Experts of a small language model.
Experts: 480 tanh GELU neurons an expert, 2 picks a token.
Training: a variant of Adam for the experts, 544M tokens, 8295 steps.
Below are experts of layer 5 (counted from 0) of a mixture-of-experts language model. Rows are named router (the router's row for the expert), down (a neuron's output weights, with its number) and show model dimensions 160-239. Each number is 50 + 10 x the weight over its row's rms, rounded and kept within 0 to 99.
Before each expert's rows: "comes before" lists some tokens at least twice as common just after its tokens as in all text; "raises" lists some tokens whose logits its average output raises strongly, later layers aside. This comes from a sample of Wikipedia text that the model never trained on. Tokens count by the router's weight.

# expert 20
comes before: "1", "201", "200", "2", "0", "3"
raises: "6", "16", "2"
router:51 42 51 56 50 63 42 51 46 58 36 45 52 39 53 52 55 53 41 47 48 40 46 41 50 46 59 56 60 55 48 61 38 43 56 67 49 48 59 57 40 46 43 52 45 46 54 52 53 56 46 50 52 50 39 44 38 43 39 67 48 49 44 48 59 42 34 53 44 44 38 60 37 48 55 45 53 44 52 60
down0:51 44 54 64 52 45 53 51 55 49 71 46 60 44 56 39 60 59 51 34 30 61 44 31 49 45 43 59 46 50 51 31 41 43 40 37 35 49 49 58 62 82 55 51 45 52 36 43 37 73 53 42 52 25 43 44 64 40 53 39 57 48 35 39 65 54 48 55 60 39 48 53 37 66 24 55 37 50 37 54
down1:46 48 52 61 59 33 60 49 52 39 51 52 52 49 45 63 43 58 66 50 47 55 50 47 35 59 62 39 51 45 51 56 51 53 27 67 61 60 43 56 43 58 62 58 32 55 42 26 58 61 40 48 62 50 52 55 44 49 65 31 42 60 38 45 52 60 59 52 48 53 57 60 61 48 56 64 62 62 59 51
down2:63 47 60 41 53 60 48 53 59 44 42 65 58 55 72 48 40 60 39 39 45 48 43 50 59 64 64 44 35 53 49 38 44 27 60 54 47 37 67 59 59 40 66 59 41 62 45 48 47 69 48 55 59 50 64 45 60 52 45 52 50 39 46 49 46 48 49 34 56 56 45 42 30 37 40 34 60 39 56 52
down3:48 49 51 49 38 63 58 60 48 43 42 54 43 44 49 35 51 46 41 72 45 50 58 56 60 67 46 62 65 50 50 47 57 60 48 50 49 55 30 55 49 49 55 50 41 47 33 50 43 44 45 55 58 53 56 56 67 31 29 51 42 46 58 53 56 66 44 38 73 56 70 52 57 47 55 60 45 42 58 34
down4:33 56 55 59 59 55 58 52 52 48 56 38 37 50 56 59 43 57 41 53 57 46 43 66 52 59 51 40 50 42 40 62 55 36 44 61 58 35 59 51 44 56 48 51 35 49 50 52 35 38 51 50 59 58 55 35 47 57 31 58 44 44 49 49 61 47 56 50 57 43 42 56 56 41 51 45 46 43 39 48
down5:44 55 44 50 35 36 48 45 54 57 58 50 50 51 51 37 55 36 50 58 53 47 68 32 62 53 37 50 42 46 54 62 48 55 39 43 48 48 39 59 48 52 53 57 56 55 48 56 59 73 26 39 51 47 53 54 48 63 53 53 41 47 55 43 56 59 39 37 57 44 46 52 38 45 49 49 50 62 53 54
down6:43 54 47 51 50 44 39 44 30 59 44 49 46 50 43 48 56 42 41 37 58 63 69 59 61 57 50 39 34 39 44 40 39 59 51 64 58 50 37 37 60 46 46 52 52 55 47 72 43 62 48 53 46 45 58 39 45 40 40 42 51 75 40 52 48 38 59 47 27 41 34 72 48 55 59 42 43 48 46 45
down7:52 46 32 52 69 59 47 52 60 56 53 54 71 45 61 57 35 31 43 62 41 52 52 52 62 60 47 42 56 41 46 56 59 49 49 33 51 65 53 44 35 60 64 48 62 40 56 50 43 46 63 56 55 64 86 59 69 50 44 43 49 48 41 59 34 37 65 23 59 29 48 73 46 41 50 45 33 47 42 42
down8:47 48 55 45 53 35 54 40 58 48 47 51 50 48 61 60 47 44 65 51 68 48 67 55 38 61 60 56 56 57 52 50 56 58 59 41 55 48 52 70 56 61 46 42 43 38 52 58 42 39 45 43 41 61 46 27 43 47 42 46 41 52 39 57 51 60 77 47 61 38 48 41 41 50 42 51 47 48 48 55
down9:59 61 43 63 39 54 60 56 51 50 51 54 59 54 62 55 51 38 46 48 42 33 55 52 50 43 74 51 71 46 38 56 42 63 55 45 42 54 37 67 32 52 55 67 49 63 62 41 58 41 46 48 58 35 61 60 34 29 52 63 55 40 59 71 38 51 50 71 43 53 37 55 55 60 52 35 55 43 50 37
down10:60 38 57 51 68 64 61 51 64 63 52 51 39 40 63 50 49 33 49 50 51 40 50 43 49 43 56 65 53 58 42 40 51 42 65 51 15 39 44 58 54 44 33 52 47 38 49 49 52 59 50 58 38 51 42 45 47 37 54 71 19 46 46 59 49 54 43 46 52 57 38 53 51 59 52 60 52 53 59 48
down11:42 50 71 45 40 53 55 56 63 48 64 35 44 44 49 45 39 65 49 59 51 47 24 57 41 65 69 48 39 48 60 53 58 53 46 56 55 37 58 56 40 54 46 51 49 26 55 49 43 38 49 45 53 60 44 52 53 44 56 36 40 53 52 50 42 68 52 40 63 45 47 44 33 44 44 52 66 69 58 59
down12:41 41 35 62 51 43 56 40 46 45 54 59 51 59 57 60 35 41 45 75 55 55 50 32 43 46 45 35 54 56 56 52 50 61 61 46 41 59 44 63 40 55 47 58 52 49 33 48 41 47 34 46 60 45 34 54 65 61 38 51 55 50 49 39 57 67 53 36 44 67 46 68 58 51 49 45 58 46 58 65
down13:55 51 51 42 43 43 59 44 45 33 46 45 44 45 77 53 40 57 55 43 62 48 36 70 42 43 56 59 48 40 59 56 65 52 55 58 50 45 61 54 58 66 65 51 32 46 56 28 47 53 51 54 58 74 53 43 64 47 43 45 33 60 63 71 54 64 49 52 62 53 39 57 33 41 47 50 67 61 40 51
down14:59 49 51 40 46 68 52 57 35 52 24 61 61 33 37 42 42 43 55 44 41 40 49 52 73 44 50 60 65 57 36 46 41 38 69 60 43 32 46 30 54 51 45 52 53 29 60 62 49 44 48 40 62 48 46 32 57 49 34 66 61 47 53 39 57 36 45 33 51 45 39 52 43 45 60 27 40 54 44 54
down15:46 50 53 34 46 38 39 66 39 58 45 58 51 32 36 51 60 54 27 50 27 51 42 47 65 32 36 55 66 44 62 62 57 54 49 44 50 51 47 55 58 60 63 44 46 45 61 55 50 47 49 61 35 25 50 52 58 44 43 60 50 50 63 58 50 52 45 70 50 60 36 23 51 32 61 41 63 34 58 36
down16:63 44 63 46 58 46 60 54 44 49 55 65 39 46 44 43 60 35 59 48 46 57 46 43 49 36 16 56 44 64 34 61 41 61 51 43 48 52 49 45 69 62 41 29 80 54 37 51 52 45 59 48 49 37 45 60 37 41 60 46 56 53 45 41 53 34 69 49 53 42 23 55 63 71 47 46 49 42 44 58
down17:51 65 62 39 46 49 51 48 68 45 43 52 55 54 53 31 44 50 35 44 44 40 59 42 39 56 36 45 46 46 47 59 46 48 53 68 42 52 43 64 26 43 45 40 46 43 64 38 54 56 46 46 54 43 57 57 38 54 40 54 73 58 52 47 48 36 51 53 42 52 53 44 58 29 42 45 46 55 40 48
down18:56 39 30 30 45 45 55 56 56 43 58 59 44 48 41 66 53 33 45 54 51 52 58 46 33 40 48 70 52 50 48 56 37 71 43 40 59 65 62 50 55 45 60 37 67 55 44 61 51 59 32 41 56 36 50 54 50 34 48 57 38 47 52 49 57 56 58 41 39 63 49 69 40 57 62 53 55 51 46 40
down19:59 48 35 59 59 50 47 45 40 56 38 50 48 59 33 53 52 50 37 48 40 35 53 45 50 33 59 50 57 59 27 47 35 63 28 59 62 54 28 48 51 56 40 54 36 51 32 61 44 43 33 38 50 51 52 40 44 52 61 49 51 52 56 37 49 46 65 61 47 40 49 47 38 55 51 44 44 58 38 56
down20:51 46 54 50 61 46 58 46 48 42 37 43 51 26 52 50 56 51 46 55 35 40 50 46 59 57 38 75 79 45 64 52 32 35 40 45 55 32 62 60 60 52 54 51 26 57 49 51 57 50 53 58 52 45 39 43 59 49 51 47 57 50 37 49 52 28 77 50 46 46 45 50 52 57 50 54 41 58 39 40
down21:47 65 54 55 48 44 45 28 50 51 58 49 51 50 51 45 56 45 50 47 45 36 61 31 39 54 72 45 46 73 65 45 59 50 56 56 51 50 59 65 56 46 50 55 32 46 53 61 54 63 44 63 49 43 49 60 82 46 54 60 48 49 32 55 49 56 59 68 56 50 33 48 56 37 42 50 59 53 71 40
down22:42 44 58 43 39 64 34 49 40 36 36 57 31 64 53 60 41 43 35 47 43 65 42 41 50 51 64 46 61 34 58 41 61 40 59 60 55 47 43 66 37 63 34 39 34 60 57 38 38 53 64 44 51 45 66 47 51 40 57 61 51 68 48 59 50 50 45 59 48 55 52 53 51 47 45 68 33 53 50 55
down23:44 50 64 59 58 34 45 50 61 47 41 48 40 54 46 57 41 58 37 61 53 45 37 54 51 45 53 27 64 57 60 46 49 49 59 23 53 61 54 66 50 46 63 62 39 56 62 51 39 33 51 47 44 53 41 54 59 52 38 55 63 55 54 62 45 47 51 66 38 51 52 54 46 51 41 59 35 56 41 59
down24:67 65 53 38 41 48 72 51 36 54 64 57 50 67 54 50 47 45 48 42 40 52 45 36 70 62 51 54 50 53 57 45 57 44 55 42 53 38 48 41 64 64 56 57 42 68 51 42 57 46 50 41 54 37 76 53 24 43 56 42 52 56 59 42 63 49 49 56 58 47 35 52 45 49 74 59 47 45 62 65
down25:41 29 52 49 41 49 47 59 44 45 47 40 51 52 34 54 51 50 32 56 22 62 49 32 74 51 40 41 37 59 67 31 52 49 54 38 50 55 55 60 43 23 56 63 42 56 40 50 49 49 38 37 47 53 46 59 34 56 50 49 61 36 42 41 58 43 38 39 50 49 41 59 47 58 48 42 63 58 53 47
down26:53 61 45 29 42 51 60 53 42 45 50 39 36 57 42 34 73 50 50 44 33 35 50 38 43 49 46 64 54 56 62 47 58 46 43 39 38 56 59 46 40 52 56 47 41 63 51 36 68 48 51 58 39 33 51 72 50 60 61 38 60 43 48 43 59 57 40 58 46 53 42 36 51 60 38 44 52 53 53 39
down27:54 53 60 55 66 69 66 56 47 45 55 38 33 37 48 40 57 39 59 50 43 61 55 52 45 39 47 48 42 60 47 44 49 43 47 54 35 28 56 51 52 33 55 46 48 54 27 58 60 59 66 49 45 43 30 33 47 36 43 34 33 42 59 57 55 41 63 45 64 46 45 43 61 47 41 46 57 61 44 46

# expert 5
comes before: " |", ",", "–", " (", "\n", ")"
raises: ",", " (", "\n", " |"
router:40 63 67 51 42 35 38 59 58 59 34 52 41 49 38 50 35 41 53 38 58 62 52 42 68 59 75 48 61 34 56 63 57 35 50 35 51 62 72 58 66 43 45 47 53 66 50 47 62 39 40 42 49 51 41 51 51 46 54 41 60 47 23 55 65 44 56 40 41 52 33 58 47 52 49 56 48 45 43 35
down0:58 49 46 51 47 67 53 50 37 48 57 48 30 41 50 20 54 48 50 58 70 48 40 52 48 48 52 48 52 58 46 44 43 33 63 51 46 66 56 57 44 57 60 53 57 31 41 60 51 29 68 48 49 36 44 67 53 57 43 45 35 36 45 50 50 40 50 50 68 48 46 53 49 63 51 46 48 54 55 69
down1:54 46 39 57 50 46 60 62 59 36 39 57 35 39 48 51 46 33 39 36 33 46 55 53 49 68 24 59 61 45 38 44 51 48 56 50 42 50 42 35 28 59 48 49 41 39 53 31 60 60 63 34 51 34 55 42 48 61 45 33 66 46 52 53 52 46 61 68 59 59 49 47 66 49 51 55 60 51 53 64
down2:60 59 44 36 52 59 48 66 49 39 68 27 61 43 67 61 42 48 53 44 43 37 50 41 45 45 59 47 74 39 39 44 53 53 55 48 60 47 49 48 48 35 36 41 38 53 38 61 62 46 52 57 57 43 73 54 47 58 69 69 47 54 40 48 62 54 39 44 39 72 68 42 37 43 24 43 64 50 29 54
down3:33 45 38 36 29 56 26 37 57 58 52 65 62 50 44 42 55 35 52 43 48 52 53 49 52 60 53 39 55 54 63 46 40 57 48 41 69 44 37 53 52 65 54 42 36 35 65 43 44 40 42 47 49 34 46 61 43 59 50 60 40 59 56 49 59 52 67 51 48 55 47 57 58 44 58 44 56 43 38 40
down4:60 58 54 42 46 48 26 61 48 51 57 43 56 57 42 50 48 49 40 47 52 56 58 46 61 56 45 33 51 34 61 48 57 48 52 62 59 56 44 60 47 64 58 46 37 53 37 24 45 48 52 46 35 52 60 36 55 33 45 58 59 57 42 49 47 45 54 45 38 42 46 57 38 39 58 65 40 53 58 41
down5:37 36 42 48 40 56 44 58 60 36 40 66 42 55 55 43 36 54 53 44 55 34 66 45 54 41 71 60 42 51 59 55 53 32 38 67 65 42 38 51 54 42 56 39 54 44 15 61 53 59 53 63 51 46 47 38 51 43 48 55 46 53 43 38 38 48 55 58 40 39 56 34 72 39 49 63 47 42 52 53
down6:58 45 45 40 37 51 54 35 49 72 47 49 43 31 42 54 59 51 43 42 43 68 61 47 52 51 40 54 55 64 38 47 43 53 49 45 49 54 39 41 23 43 54 32 43 53 58 47 49 53 41 48 66 69 54 46 46 64 68 39 57 51 58 42 60 58 32 55 59 61 46 46 72 50 54 66 45 57 38 42
down7:45 48 44 34 28 40 41 56 49 47 42 42 46 46 67 50 44 39 42 60 61 64 54 50 60 50 46 52 64 56 53 53 53 29 68 43 51 61 41 35 29 52 40 54 46 36 62 44 52 48 49 60 38 44 56 49 47 60 47 57 42 47 31 42 51 48 61 60 59 23 63 57 52 51 76 32 46 57 45 59
down8:48 61 45 39 42 52 42 63 30 48 42 41 49 64 55 46 66 35 51 36 45 46 58 54 39 43 50 43 36 47 43 48 50 57 38 51 60 59 45 53 42 45 46 55 56 44 76 56 53 55 46 41 47 47 38 47 37 62 49 28 38 44 47 50 47 64 41 56 58 46 53 55 56 66 58 47 47 46 52 49
down9:35 54 46 52 41 40 40 66 48 57 63 44 58 50 48 57 47 40 34 50 56 54 49 62 57 50 27 36 55 38 46 67 57 45 49 51 42 59 59 64 29 47 48 45 51 55 43 37 40 50 51 65 32 53 49 52 47 57 54 55 56 50 31 35 42 58 62 38 60 54 62 35 33 44 46 59 63 51 51 51
down10:56 52 58 65 60 58 49 46 62 54 51 34 52 35 36 57 63 56 49 45 51 60 49 54 53 46 78 48 57 60 55 49 38 49 48 42 65 40 39 48 54 38 40 50 42 55 68 47 69 66 47 42 49 56 42 49 57 52 42 61 53 59 49 56 49 32 36 68 48 45 41 48 53 40 33 47 46 47 43 51
down11:50 48 46 36 31 30 58 46 44 59 59 41 41 48 42 46 66 55 35 82 56 64 53 44 29 49 43 76 39 38 52 40 39 43 51 28 55 49 50 52 51 47 37 45 73 51 50 54 58 51 54 61 32 48 39 48 46 38 61 38 32 53 55 60 57 34 52 43 60 39 60 35 43 40 44 45 43 51 39 45
down12:67 45 51 56 46 65 60 49 38 40 61 59 31 61 67 49 62 58 58 53 44 43 49 37 50 46 34 69 54 28 49 49 53 43 48 56 40 24 34 53 44 41 45 53 61 50 59 39 46 40 37 41 47 48 45 55 46 59 48 53 45 75 59 40 64 41 65 55 41 42 42 49 65 66 41 54 65 39 46 77
down13:69 46 48 54 47 44 52 35 43 59 46 53 46 49 45 50 59 39 55 50 52 40 40 42 46 65 66 47 59 72 44 62 43 34 47 68 50 33 75 58 50 51 57 42 44 55 48 47 37 63 48 62 45 52 52 50 77 43 54 56 57 44 52 42 54 61 57 55 41 58 43 34 44 53 50 45 52 68 46 56
down14:49 48 60 45 41 36 56 40 49 36 48 41 27 65 49 57 55 62 41 43 50 53 58 51 54 55 51 52 44 37 55 56 38 49 64 46 73 41 47 59 56 47 68 52 29 52 35 58 41 46 50 51 48 45 64 49 46 67 55 70 41 54 58 53 49 42 29 48 34 59 31 62 50 61 47 46 45 41 31 31
down15:64 38 25 59 66 60 35 60 47 61 61 34 57 43 47 42 41 46 64 53 44 57 73 25 55 67 27 45 45 55 68 48 41 59 54 37 51 34 57 47 55 46 32 62 42 65 60 42 43 59 36 52 52 53 38 61 52 42 55 61 56 46 60 30 46 53 43 43 61 35 49 67 55 38 32 48 48 46 63 43
down16:57 51 54 64 42 52 70 49 44 77 53 55 43 21 53 54 54 56 70 52 55 63 44 48 57 51 43 52 48 56 58 68 44 43 48 50 42 45 43 47 41 52 52 65 49 48 31 64 47 54 58 45 38 49 57 59 40 47 73 48 67 46 47 51 43 56 58 58 64 38 57 49 65 47 55 47 46 54 39 39
down17:58 53 42 39 54 60 57 47 51 53 44 48 42 50 65 46 43 49 56 46 58 51 40 55 34 63 65 25 50 65 59 64 56 47 53 45 54 57 62 51 64 59 40 45 24 50 43 50 35 63 66 47 45 70 31 52 59 51 49 67 40 57 47 51 48 37 54 36 48 42 50 39 47 61 40 36 40 46 48 46
down18:50 62 33 47 48 34 67 51 57 40 48 41 38 57 61 33 62 49 66 65 71 52 41 65 46 36 59 67 50 67 44 53 49 63 66 57 52 43 43 42 63 52 51 67 50 43 48 68 49 55 42 55 30 59 76 54 58 50 47 52 52 63 39 39 47 49 50 61 76 46 51 44 40 54 44 59 32 56 46 56
down19:57 49 58 52 52 50 52 58 66 55 42 49 48 62 40 54 48 40 35 54 45 39 66 51 48 52 55 38 45 50 54 50 45 47 44 45 65 52 52 52 55 50 31 66 56 50 54 55 58 40 69 63 70 48 43 47 55 50 44 44 45 40 62 50 53 51 34 41 46 73 64 58 45 42 27 55 34 52 53 46
down20:58 56 47 52 38 59 54 59 50 40 44 41 56 60 41 28 58 54 54 44 53 68 42 56 48 65 45 54 39 52 49 41 52 44 46 38 54 64 53 47 35 45 34 42 37 56 50 51 63 37 52 53 47 54 48 57 57 56 50 45 49 37 47 47 54 38 65 42 46 54 53 53 42 46 63 50 56 51 48 69
down21:52 66 40 40 59 51 36 57 62 39 43 45 38 53 46 57 47 66 56 51 47 58 53 58 52 50 53 43 62 43 45 53 42 55 58 59 50 30 51 49 37 53 38 29 52 51 40 65 42 56 53 52 41 61 59 46 55 63 58 55 49 58 40 27 53 44 28 53 55 42 47 64 59 49 60 39 46 42 50 37
down22:48 38 47 47 55 39 29 56 38 40 45 45 53 53 50 67 58 56 53 61 42 56 59 54 47 65 38 48 47 58 60 60 38 44 42 34 37 51 42 54 48 52 38 56 64 39 57 61 53 52 67 28 47 44 42 68 51 43 61 55 45 55 46 51 62 63 58 52 57 42 47 44 51 62 51 53 54 51 47 48
down23:58 50 49 35 50 40 40 56 40 51 67 66 53 51 55 70 59 44 65 40 36 54 53 58 58 58 41 28 55 57 49 60 47 65 36 49 55 61 59 55 51 55 35 49 39 55 55 55 51 46 65 73 61 54 36 50 44 42 40 36 44 64 45 38 41 53 40 48 53 44 48 56 52 74 66 57 44 53 46 52
down24:55 57 49 36 48 45 32 53 51 67 61 40 33 53 58 43 65 47 50 53 54 45 57 39 38 48 47 62 67 48 67 56 68 47 51 55 46 53 57 57 51 50 44 35 40 50 39 68 64 45 70 46 50 46 31 52 33 50 59 42 50 47 47 46 43 39 39 36 57 34 51 44 53 65 51 54 68 64 63 44
down25:53 45 38 48 70 49 56 32 53 56 58 55 46 41 56 60 66 61 59 46 47 60 62 69 34 44 38 55 58 50 57 50 20 47 56 42 43 46 42 38 53 48 48 49 41 54 51 70 38 39 38 55 54 42 66 38 39 56 46 36 51 67 54 41 52 52 45 64 56 55 51 68 56 67 58 50 35 37 25 43
down26:60 60 31 42 36 55 64 62 60 63 36 46 40 57 58 45 47 70 61 47 44 50 57 36 45 60 58 47 39 59 46 48 46 32 48 61 56 55 50 49 44 60 33 67 52 56 53 63 54 56 52 34 47 45 42 53 57 37 43 61 43 74 43 59 35 74 31 43 60 52 22 43 51 63 43 63 44 38 59 51
down27:55 48 62 35 48 49 63 45 41 58 57 43 42 46 47 51 63 49 27 41 56 49 46 51 56 31 51 31 63 37 36 35 43 47 66 45 42 46 59 44 54 42 40 58 34 57 33 40 50 39 45 37 39 56 68 66 35 54 64 62 42 30 61 53 59 33 36 37 64 59 28 31 58 64 53 44 49 53 54 48

# expert 9
comes before: "0", "6", "4", "5", "3", "2"
raises: "0", "4", "1"
router:66 30 45 50 44 49 50 44 55 51 58 36 34 60 60 26 44 46 53 57 37 55 64 45 52 22 33 46 47 31 50 48 29 48 47 41 61 56 55 57 48 58 69 37 43 27 50 59 47 52 54 49 76 34 39 49 50 50 42 46 54 54 32 35 61 50 58 57 66 49 49 64 59 36 55 51 48 50 51 71
down0:69 49 31 54 51 30 71 41 46 49 54 56 49 40 51 40 46 64 48 54 61 51 49 52 54 51 48 30 63 58 58 50 57 58 55 71 45 50 61 47 50 57 30 64 47 41 61 35 43 33 41 34 51 44 58 60 46 67 59 34 42 56 50 53 37 43 31 58 56 54 40 52 40 43 35 68 47 48 59 51
down1:47 42 50 35 41 59 45 64 39 49 36 57 68 46 36 32 57 38 54 53 50 29 43 63 50 49 56 47 41 43 59 53 42 57 43 61 43 57 39 30 48 57 38 58 53 59 63 40 53 62 52 29 51 42 50 35 57 49 55 68 66 66 46 64 35 43 64 45 63 77 35 40 48 79 58 39 59 51 54 44
down2:67 55 61 42 65 29 36 42 45 58 48 53 62 52 47 47 54 38 38 43 56 42 51 46 47 50 51 69 45 59 48 50 35 37 42 50 49 38 49 67 42 54 52 58 43 51 54 45 51 45 55 54 42 38 63 55 58 37 76 52 45 59 43 56 60 60 59 47 67 48 82 53 26 59 49 52 50 58 49 47
down3:55 34 54 37 42 48 46 67 46 69 50 53 57 52 63 59 50 64 59 59 47 60 52 50 47 45 46 61 65 54 64 56 62 29 48 57 59 52 43 39 65 36 59 36 70 51 38 57 44 69 45 45 54 50 53 45 35 41 75 62 34 37 40 42 53 44 61 58 51 49 63 48 56 62 55 47 40 46 48 71
down4:36 39 52 46 59 52 44 67 43 42 61 32 34 34 38 72 44 57 50 69 48 54 57 51 46 41 27 56 40 35 45 45 61 45 54 58 59 54 51 42 60 46 47 41 43 58 57 58 33 65 59 49 55 41 38 49 64 53 51 45 69 39 46 62 45 47 38 41 40 67 44 52 55 38 66 42 51 46 43 37
down5:56 46 49 37 48 71 51 50 41 59 48 55 47 60 46 53 61 47 31 52 47 50 39 41 56 56 43 69 51 47 59 43 63 43 36 45 57 37 58 37 55 51 62 34 45 55 60 67 70 66 39 54 55 42 50 58 41 63 43 43 47 55 41 54 55 39 51 33 54 46 40 72 54 29 66 38 40 58 27 52
down6:63 73 53 52 37 41 46 58 54 57 33 47 71 43 55 52 40 56 42 63 38 51 33 56 42 28 58 54 67 35 34 54 55 39 45 42 53 46 56 51 42 49 42 69 45 55 44 45 51 44 47 52 54 29 64 56 57 46 40 60 57 43 66 49 52 57 63 54 35 74 46 43 54 45 42 68 54 40 47 50
down7:57 40 46 45 40 59 37 47 56 59 47 37 39 47 53 51 46 57 48 46 38 30 29 54 61 74 52 51 49 49 45 56 44 47 52 45 44 40 51 44 45 63 42 47 45 43 45 53 68 58 50 51 50 40 66 41 41 49 44 55 48 60 50 42 37 58 55 61 60 41 69 43 54 42 42 47 46 35 49 48
down8:52 34 35 54 51 55 63 49 50 58 49 42 58 51 51 49 51 43 49 42 55 53 54 30 50 44 41 46 37 39 50 47 54 44 61 42 41 46 61 48 65 52 52 49 44 39 46 51 30 54 52 65 47 30 47 67 40 53 52 39 55 50 62 37 31 55 60 47 38 44 48 43 35 57 37 48 42 47 56 41
down9:48 52 67 39 45 42 75 60 64 34 42 46 42 42 51 38 63 51 49 56 38 35 51 52 56 52 52 54 59 62 67 43 45 59 53 26 72 49 37 65 34 51 53 63 29 76 55 46 47 33 55 54 51 61 61 56 48 44 55 50 39 54 68 62 38 28 36 61 32 44 28 60 60 34 51 47 37 56 55 46
down10:60 60 52 52 47 59 44 66 34 62 46 78 61 65 55 62 56 49 54 51 63 43 32 74 51 49 61 50 57 59 49 45 54 26 40 52 50 37 49 40 62 42 62 55 46 54 46 43 62 41 58 52 56 48 42 35 49 38 39 30 44 42 55 61 55 58 46 62 43 59 50 42 42 44 45 39 37 54 57 50
down11:49 25 64 45 43 59 61 56 57 43 50 54 52 62 50 54 60 47 38 47 54 52 55 49 35 59 19 36 54 50 57 50 41 32 41 34 60 65 59 35 52 53 51 65 49 55 51 24 33 41 39 37 38 62 47 42 55 60 45 57 57 59 68 45 26 52 38 55 51 30 57 45 49 57 46 53 44 51 50 55
down12:55 56 58 51 39 43 50 61 53 41 49 52 48 41 48 49 59 53 44 74 37 48 44 41 52 60 57 43 50 41 46 47 47 33 60 49 52 31 39 51 33 54 34 26 54 58 35 43 42 54 40 41 74 53 40 55 59 44 59 45 48 43 69 40 47 57 53 63 45 45 52 43 43 33 38 56 67 42 55 52
down13:33 42 51 56 51 43 47 49 59 54 65 60 66 72 60 63 43 32 20 46 67 55 40 55 47 52 45 65 49 46 43 57 57 58 46 51 37 45 42 33 49 55 48 57 49 57 68 54 45 53 51 51 46 56 39 40 35 57 40 44 56 52 55 50 56 72 77 68 62 55 58 51 33 57 52 35 51 50 62 48
down14:53 27 31 28 56 68 54 59 50 53 56 55 63 47 43 38 55 52 45 62 35 40 53 56 47 50 41 45 40 55 43 47 84 64 41 50 45 45 53 46 47 48 52 59 53 40 72 66 55 51 54 48 65 57 51 48 56 59 47 68 57 48 47 47 51 48 33 64 43 41 42 45 33 59 44 36 47 39 57 34
down15:40 49 52 48 50 29 49 46 45 51 55 42 46 32 59 53 53 32 50 55 42 62 47 57 46 51 52 43 53 58 43 29 57 63 46 47 32 49 61 34 55 44 37 46 59 60 53 77 50 53 51 33 41 41 42 59 46 48 46 62 45 43 44 77 46 49 40 71 38 50 60 55 66 58 81 55 48 36 44 53
down16:52 56 50 68 51 53 53 48 30 35 66 39 29 32 55 46 48 44 51 52 69 50 52 34 46 60 52 60 51 35 48 41 51 60 66 60 37 39 53 52 31 52 19 51 48 52 55 52 53 57 56 57 56 52 40 39 49 44 51 35 49 51 54 57 54 69 61 40 58 30 55 40 35 44 48 39 48 52 50 28
down17:42 57 49 42 40 44 44 44 57 89 55 42 40 52 54 61 70 41 51 51 45 65 37 50 32 64 60 50 57 63 46 46 62 27 60 58 48 42 61 71 53 72 43 50 42 45 52 61 58 54 48 37 49 54 53 63 44 39 58 51 51 51 55 51 58 49 56 41 49 53 45 34 35 25 34 52 40 39 45 33
down18:46 60 46 59 57 61 61 36 51 53 43 38 49 45 40 54 31 49 49 41 58 52 45 41 58 64 55 55 55 51 52 56 33 51 38 48 49 55 42 37 51 59 32 36 62 46 38 48 44 58 62 37 43 64 60 56 38 47 73 57 47 42 51 46 51 53 53 60 42 38 47 54 32 46 42 48 42 61 51 34
down19:55 70 52 40 62 70 39 61 41 59 58 48 53 43 29 61 57 61 47 67 55 39 38 40 56 32 59 57 57 65 52 41 70 53 47 66 37 39 55 57 60 52 65 63 50 68 43 61 44 45 54 59 39 42 50 45 49 42 27 60 49 51 53 48 49 47 63 51 52 42 45 47 53 61 46 45 33 66 58 31
down20:51 30 64 40 43 57 34 53 42 58 32 43 50 53 52 49 58 45 64 63 48 56 51 47 35 38 57 38 56 54 38 49 42 46 62 53 53 35 29 51 54 57 64 55 61 60 54 31 53 59 47 31 42 60 34 73 25 46 61 72 49 44 49 48 52 45 68 36 57 37 55 62 28 55 38 36 58 58 44 51
down21:54 58 63 62 56 69 61 34 54 53 54 57 45 36 53 42 45 40 48 53 45 31 65 34 52 44 47 53 44 74 67 44 44 58 45 27 60 54 68 54 52 44 58 53 32 40 58 60 40 66 23 57 27 39 42 39 52 63 32 39 59 48 41 49 69 56 49 55 50 43 51 64 42 56 44 46 55 40 44 37
down22:41 62 50 58 63 50 43 63 57 54 30 63 46 54 31 58 40 29 64 63 69 54 34 18 47 44 47 31 48 64 57 44 62 73 54 61 60 40 37 38 59 43 34 49 77 42 51 58 40 59 43 34 41 45 56 40 45 50 51 41 40 53 46 66 46 46 56 46 38 36 34 37 44 41 53 54 49 51 58 58
down23:55 53 38 57 34 21 39 54 54 68 56 56 59 46 37 54 56 36 43 58 59 48 55 57 47 46 46 40 49 46 42 32 46 56 63 28 36 72 63 57 53 45 41 54 33 41 48 45 66 42 55 48 58 44 39 38 59 59 65 55 50 71 49 42 48 52 50 49 66 43 48 46 50 31 57 49 58 51 63 52
down24:55 49 46 36 59 50 47 45 59 56 38 40 73 62 49 54 41 58 48 60 31 42 49 59 49 60 52 26 64 57 56 47 55 46 26 65 32 46 46 34 35 37 63 71 60 62 62 69 72 45 73 44 42 42 51 47 39 64 66 46 38 35 46 44 32 28 47 63 51 50 45 50 61 54 75 55 47 39 44 61
down25:48 54 43 70 44 60 58 47 34 56 39 50 51 44 45 54 47 53 33 61 46 46 59 54 46 43 52 32 39 46 59 51 54 34 53 58 38 44 49 31 45 43 42 57 57 56 48 53 38 67 54 45 57 45 35 58 41 32 48 48 60 69 30 48 49 36 52 60 42 35 47 50 51 64 35 47 52 57 70 45
down26:44 37 40 48 40 44 47 59 40 78 56 53 38 47 59 53 50 43 50 34 52 55 51 50 47 60 48 65 31 44 30 50 51 35 54 36 67 63 52 50 54 66 63 54 33 39 42 61 48 45 62 29 58 48 40 53 53 47 60 62 30 46 54 46 48 45 59 40 56 65 43 42 46 58 42 64 62 52 42 51
down27:50 54 46 52 51 44 51 50 37 56 42 60 52 42 56 51 65 41 54 49 55 56 29 54 48 60 33 32 46 44 47 26 34 65 35 42 48 50 40 34 47 61 50 66 40 39 57 52 64 44 40 45 37 59 73 52 45 46 52 39 57 45 59 56 38 56 45 15 73 50 38 49 48 69 44 40 50 60 39 49